{
  "activation": "swiglu",
  "router_score": "softmax",
  "norm": "layernorm",
  "tie_embeddings": false,
  "lr": 0.000963,
  "beta1": 0.9,
  "seq_len": 2048
}
Below are experts of layer 5 (counted from 0) of a mixture-of-experts language model. Rows are named router (the router's row for the expert) and show model dimensions 256-383. Each number is 50 + 15 x the weight over its row's rms, rounded and kept within 0 to 99.
After each expert's rows: a language model's description of what the expert responds to. This comes from a sample of Wikipedia text that the model never trained on.

# expert 43
router:55 81 46 43 45 14 59 65 53 58 12 50 70 60 39 27 50 28 33 30 43 43 62 51 60 60 72 42 53 58 09 19 46 64 35 62 23 70 47 56 69 07 52 47 47 84 65 52 67 38 28 21 65 64 75 65 39 12 48 63 45 55 52 47 40 40 22 41 36 31 65 40 33 48 55 28 61 66 52 54 31 67 53 56 27 74 32 77 43 49 45 44 56 62 70 52 41 56 55 45 57 44 53 45 64 57 62 63 48 49 42 53 49 33 57 35 07 53 39 45 27 64 50 52 73 53 37 42
Description: Numeric table cells

# expert 52
router:69 82 17 52 60 49 79 58 38 37 54 51 23 47 32 64 16 42 39 52 49 36 64 31 64 77 36 53 60 39 54 61 51 38 76 40 35 27 35 59 35 67 43 41 42 34 49 41 56 58 59 79 52 37 56 25 32 37 57 56 50 45 37 28 26 21 52 28 23 46 49 80 58 38 36 44 53 51 49 32 54 58 60 87 65 29 41 60 44 35 25 28 68 55 48 55 43 45 29 44 61 39 53 31 58 59 48 24 43 53 45 83 30 55 66 34 42 38 61 50 52 85 40 47 32 45 52 75
Description: Commas, parentheses, year digits

# expert 61
router:59 73 82 57 32 63 38 71 35 63 59 61 51 21 31 70 71 50 48 44 34 50 42 62 53 43 39 62 66 53 59 51 40 47 94 62 67 48 65 74 37 67 52 47 18 62 32 67 55 47 39 26 50 65 60 64 54 56 55 63 51 79 47 22 56 82 83 52 51 57 37 41 46 50 38 57 27 83 24 09 75 38 39 79 47 37 61 58 39 59 55 34 43 50 49 66 68 46 42 41 32 68 79 44 64 43 39 40 30 39 38 58 30 51 40 58 53 47 55 32 30 24 73 65 41 36 63 59
Description: Mid-word fragments

# expert 45
router:69 51 26 18 76 24 64 55 81 31 37 38 39 28 28 41 09 76 53 84 46 33 67 25 56 55 69 45 52 47 47 55 70 55 81 73 25 50 35 68 11 55 29 63 39 65 26 48 44 46 45 41 70 70 58 29 31 34 63 50 56 37 51 64 72 62 55 34 47 87 30 66 61 63 28 33 41 33 47 71 63 49 48 38 94 45 44 87 52 68 17 58 63 40 42 40 49 53 41 39 37 54 39 13 67 55 75 52 53 43 54 57 53 36 34 45 52 65 45 67 30 64 45 46 51 44 50 66
Description: Clause-ending punctuation

# expert 28
router:39 51 66 65 39 59 27 53 42 51 35 47 45 56 65 57 56 81 68 43 38 62 56 38 59 66 65 80 61 29 47 44 28 18 50 57 62 39 63 74 71 44 53 49 33 67 31 72 65 64 62 68 36 41 61 08 57 72 43 44 45 68 52 57 14 53 55 62 60 10 64 14 60 34 42 65 38 48 42 41 83 76 48 39 25 59 46 32 23 46 61 61 41 35 51 51 48 55 35 39 71 37 51 19 72 43 39 71 44 48 68 20 54 56 58 66 47 55 72 50 59 27 46 74 47 52 48 23
Description: Word pieces, descriptive nouns

# expert 29
router:46 27 43 39 65 33 55 53 67 53 66 40 56 70 62 52 24 26 61 67 55 46 46 52 71 27 57 38 60 39 34 37 77 43 44 47 46 52 54 49 32 68 41 43 35 64 29 46 67 77 23 16 53 79 44 32 51 42 43 47 80 38 32 65 60 36 35 54 52 69 68 47 41 47 55 59 29 32 75 69 47 39 35 46 53 43 69 47 54 39 57 65 53 49 31 49 42 26 58 35 55 43 28 56 59 36 60 44 60 11 38 41 41 50 61 70 54 35 37 86 32 37 34 50 62 66 38 48
Description: Months and place names

# expert 54
router:70 31 69 41 64 39 70 26 42 52 62 58 53 44 46 32 62 77 33 55 44 62 58 48 64 42 50 27 69 29 47 60 45 48 40 53 20 30 52 55 48 51 71 56 47 31 31 61 33 87 41 90 63 40 38 68 47 63 66 41 56 64 58 59 70 39 32 50 66 35 15 65 59 40 61 58 37 43 69 60 53 54 49 41 55 61 58 43 31 62 63 38 73 76 40 43 43 56 16 54 29 36 37 53 39 58 38 53 34 54 53 46 29 30 39 73 24 42 41 38 42 31 71 40 55 36 58 92
Description: Proper-name head nouns

# expert 58
router:63 62 55 57 45 27 47 43 44 55 36 24 63 49 49 35 26 32 43 41 52 28 53 63 48 71 46 61 51 62 35 32 39 53 52 77 53 85 45 36 41 74 54 47 42 54 26 90 01 69 33 64 57 62 59 55 60 38 31 33 53 52 28 38 45 05 31 25 63 45 16 72 67 35 52 50 67 65 42 60 31 66 26 66 46 53 65 36 44 70 48 27 51 50 52 52 45 51 52 42 45 33 54 76 62 51 33 63 78 54 46 47 70 33 84 30 50 37 29 53 57 44 68 42 45 72 62 59
Description: Table closers and numbers

# expert 2
router:18 33 74 58 72 81 60 31 28 56 57 64 50 54 67 41 88 72 63 78 60 45 44 40 35 45 52 45 60 47 37 39 51 66 61 14 47 50 64 60 46 47 40 61 15 71 36 51 71 77 47 33 40 44 72 41 47 59 61 50 26 77 55 61 47 45 65 27 61 71 84 27 32 56 69 41 55 35 53 61 56 70 55 83 53 54 40 51 51 30 44 42 66 46 55 42 35 33 65 49 57 42 37 63 84 54 60 68 36 47 47 61 33 65 44 60 40 40 73 41 53 36 45 62 57 55 51 62
Description: Nouns after articles

# expert 26
router:55 31 35 72 58 33 57 38 57 60 41 59 64 65 78 40 39 45 57 80 42 50 33 50 45 34 62 52 25 58 42 38 32 61 34 55 48 72 41 70 58 64 33 53 69 41 60 50 37 41 68 46 75 62 46 64 56 32 46 51 50 68 63 71 56 27 39 77 30 47 56 71 54 71 84 68 31 66 32 34 75 32 49 32 67 42 49 33 40 75 45 64 39 30 66 24 23 44 46 49 53 45 36 38 58 58 28 57 51 41 55 56 72 47 52 59 33 39 51 35 36 35 77 36 48 69 61 58
Description: Articles and determiners

# expert 20
router:24 77 67 55 52 84 34 41 53 50 56 56 61 47 46 79 69 39 53 58 29 38 55 37 58 36 26 66 46 35 35 12 32 36 35 51 86 27 71 50 38 36 54 54 57 58 33 60 47 78 38 47 39 39 54 75 41 71 60 53 38 42 39 46 52 17 36 46 49 66 38 37 55 28 29 58 52 53 47 41 55 74 52 77 44 29 45 72 55 48 15 59 46 51 55 64 51 51 65 58 78 22 46 56 37 60 70 64 60 40 70 44 42 53 78 52 50 59 62 48 40 62 77 29 51 61 40 49
Description: Letter starts, mid-word pieces

# expert 25
router:56 53 59 63 69 50 65 51 73 36 43 48 60 56 29 34 51 39 20 39 39 47 35 51 66 49 62 49 53 53 45 38 38 40 48 40 37 54 27 34 28 69 44 65 14 70 51 46 31 43 43 54 43 54 49 60 60 72 39 55 71 64 32 28 27 46 49 24 55 42 62 39 40 63 36 66 60 58 68 55 22 51 32 51 42 56 58 68 46 47 24 26 50 35 51 54 73 55 28 70 68 62 88 69 36 57 50 41 37 24 44 29 44 66 32 63 44 40 47 39 33 39 78 51 57 45 45 52
Description: Digits in scores

# expert 30
router:45 50 39 88 51 27 43 42 97 60 37 19 43 52 44 69 55 76 46 67 49 32 41 46 46 45 51 42 38 48 32 18 75 44 55 55 65 66 42 12 37 15 50 40 30 44 42 20 42 48 39 40 69 39 63 55 46 41 46 73 52 24 65 48 17 54 71 75 48 50 50 63 48 68 85 50 43 62 73 37 58 37 46 76 47 72 34 53 26 53 64 54 29 42 40 79 38 25 30 57 43 59 47 60 58 65 65 33 44 34 72 62 54 42 62 40 60 36 25 42 52 46 18 64 61 62 38 30
Description: Table cells and punctuation

# expert 15
router:75 79 42 51 48 33 56 53 42 41 42 33 41 46 45 49 19 46 41 32 68 45 46 51 66 40 58 20 37 23 48 26 79 47 64 50 31 51 66 62 43 63 61 46 43 45 36 64 60 54 69 61 61 47 27 41 66 36 45 31 33 72 51 58 57 35 77 33 36 55 38 31 40 24 55 30 34 52 32 62 59 61 51 21 58 55 76 74 52 31 42 27 70 30 37 69 41 59 52 41 35 45 46 52 67 49 56 26 54 63 46 66 49 47 56 44 23 68 58 58 43 64 41 48 58 57 48 63
Description: List separators, data fields

# expert 21
router:21 62 45 43 53 54 58 40 50 44 33 38 62 34 35 48 51 26 66 53 52 67 53 59 51 42 45 55 61 09 38 38 56 87 88 24 51 74 54 57 34 64 21 48 27 45 28 36 76 42 43 62 45 34 57 44 38 62 45 33 42 60 58 71 23 30 44 55 49 42 48 37 35 61 57 59 51 68 63 52 31 51 49 77 35 67 25 94 41 58 32 58 33 17 34 48 57 39 56 59 36 58 56 44 41 45 33 25 19 55 49 58 37 46 63 28 54 60 27 32 69 54 42 43 39 72 59 64
Description: Numbers, ranges, breaks

# expert 32
router:59 17 69 44 38 68 59 52 36 58 50 59 57 53 39 43 68 49 73 55 35 19 26 36 24 36 47 56 47 64 44 39 55 51 48 76 44 44 48 67 67 54 40 69 57 58 41 69 65 58 47 44 54 38 77 59 62 73 33 33 69 75 65 48 59 46 39 55 47 49 51 45 57 42 73 51 51 34 48 36 53 63 55 28 35 43 41 48 32 30 40 41 42 67 50 57 28 45 59 37 49 26 72 72 57 63 64 68 41 54 42 50 44 41 62 73 41 49 42 52 15 63 68 66 71 67 22 79
Description: Common-noun word starts

# expert 38
router:33 57 68 43 26 51 41 56 46 61 46 58 50 41 46 50 79 41 61 60 20 54 24 49 50 45 39 54 33 64 54 60 25 37 38 94 73 68 33 45 64 56 47 57 66 77 74 64 49 62 43 16 34 31 59 73 58 65 59 41 37 59 65 51 34 55 42 41 44 64 64 54 14 36 38 69 71 42 57 63 27 22 52 25 75 44 59 48 35 36 31 68 59 53 72 67 46 54 68 54 67 60 57 37 48 53 60 36 59 30 33 38 87 65 74 50 50 37 53 48 30 37 32 23 55 23 43 59
Description: Foreign name middles

# expert 6
router:32 65 37 52 38 48 56 50 50 46 71 45 35 55 32 60 73 65 34 53 42 58 62 64 34 16 34 53 56 49 40 34 48 36 57 69 47 60 44 38 20 53 53 55 53 58 61 59 41 41 30 37 34 28 38 78 49 56 71 74 33 60 93 67 46 55 37 45 61 48 69 40 22 58 60 58 62 33 51 58 45 41 47 69 58 61 61 66 45 49 50 24 49 65 59 32 43 56 51 71 52 37 57 36 34 62 26 42 54 53 59 59 29 50 61 59 22 46 36 43 41 62 30 77 38 09 44 68
Description: Numbered lists, table numbers

# expert 4
router:40 56 54 35 68 34 61 38 51 44 66 36 63 53 46 52 62 47 53 76 54 51 56 34 51 77 59 45 51 66 53 39 46 41 54 76 51 61 58 32 65 66 22 42 81 66 21 46 38 49 45 60 67 67 58 52 56 65 64 29 58 67 46 44 60 45 41 61 46 63 59 65 46 38 48 58 59 33 47 50 55 17 31 39 31 44 49 31 44 16 41 69 57 37 59 64 61 46 66 61 62 67 52 59 76 27 52 40 64 40 54 52 59 51 76 37 42 45 08 46 39 47 28 44 69 67 45 53
Description: Non-Latin bytes, table fragments

# expert 14
router:53 84 72 29 58 49 44 37 51 48 71 40 72 60 20 35 95 23 72 42 48 57 75 72 46 32 78 27 36 68 37 57 74 57 43 41 38 62 41 53 60 57 48 34 54 56 28 43 66 46 53 56 50 34 51 70 22 57 35 51 45 28 54 53 61 45 61 33 73 32 72 23 48 75 48 25 81 63 53 46 46 32 65 49 34 55 39 80 40 51 63 46 68 58 44 46 52 67 44 46 58 51 84 25 44 31 65 37 59 25 54 71 53 44 57 42 52 28 27 37 65 37 56 37 51 48 38 30
Description: Digits in numbers

# expert 1
router:36 52 54 34 35 52 60 35 56 48 58 77 64 34 77 44 50 59 54 40 38 66 22 33 44 58 42 63 38 61 49 78 31 55 64 83 50 60 34 38 43 47 32 54 24 04 64 43 30 21 38 56 29 27 49 87 23 39 52 43 40 65 65 23 74 50 58 48 58 51 30 48 59 45 34 80 58 50 54 55 54 53 70 49 61 13 18 43 41 33 75 49 39 55 65 53 41 52 71 55 79 52 49 48 57 36 59 45 37 32 71 63 60 58 51 56 84 61 59 67 53 78 54 45 59 52 49 40
Description: Determiners, prepositions, and directions

# expert 60
router:66 29 75 55 42 38 60 33 70 44 40 69 68 52 68 67 29 44 69 45 62 66 73 48 47 57 76 53 37 38 37 56 22 71 47 31 53 59 56 49 29 39 48 60 45 70 60 41 47 37 64 44 57 45 25 43 50 14 62 71 52 99 50 17 47 38 28 72 77 55 57 43 45 59 69 63 42 63 58 63 35 57 46 36 61 46 39 44 48 47 60 56 43 43 40 51 40 43 80 56 42 61 50 35 33 46 14 40 80 32 24 61 49 43 72 40 26 36 50 66 55 45 70 36 35 37 47 96
Description: Determiners and possessives

# expert 3
router:38 54 51 64 64 27 43 56 55 41 57 64 63 71 28 59 53 38 41 73 36 55 31 53 63 55 58 57 67 67 37 41 32 59 40 51 65 56 55 35 61 80 51 69 38 67 20 50 53 54 43 22 27 34 37 54 44 47 81 62 37 65 58 60 39 84 29 41 42 48 39 31 66 40 45 62 56 54 40 55 46 47 44 32 49 57 56 44 55 41 60 48 49 60 00 65 32 36 72 30 36 38 86 49 64 31 39 38 38 39 57 64 33 69 83 56 42 30 65 59 64 76 54 32 59 67 51 44
Description: Mid-name fragments, digits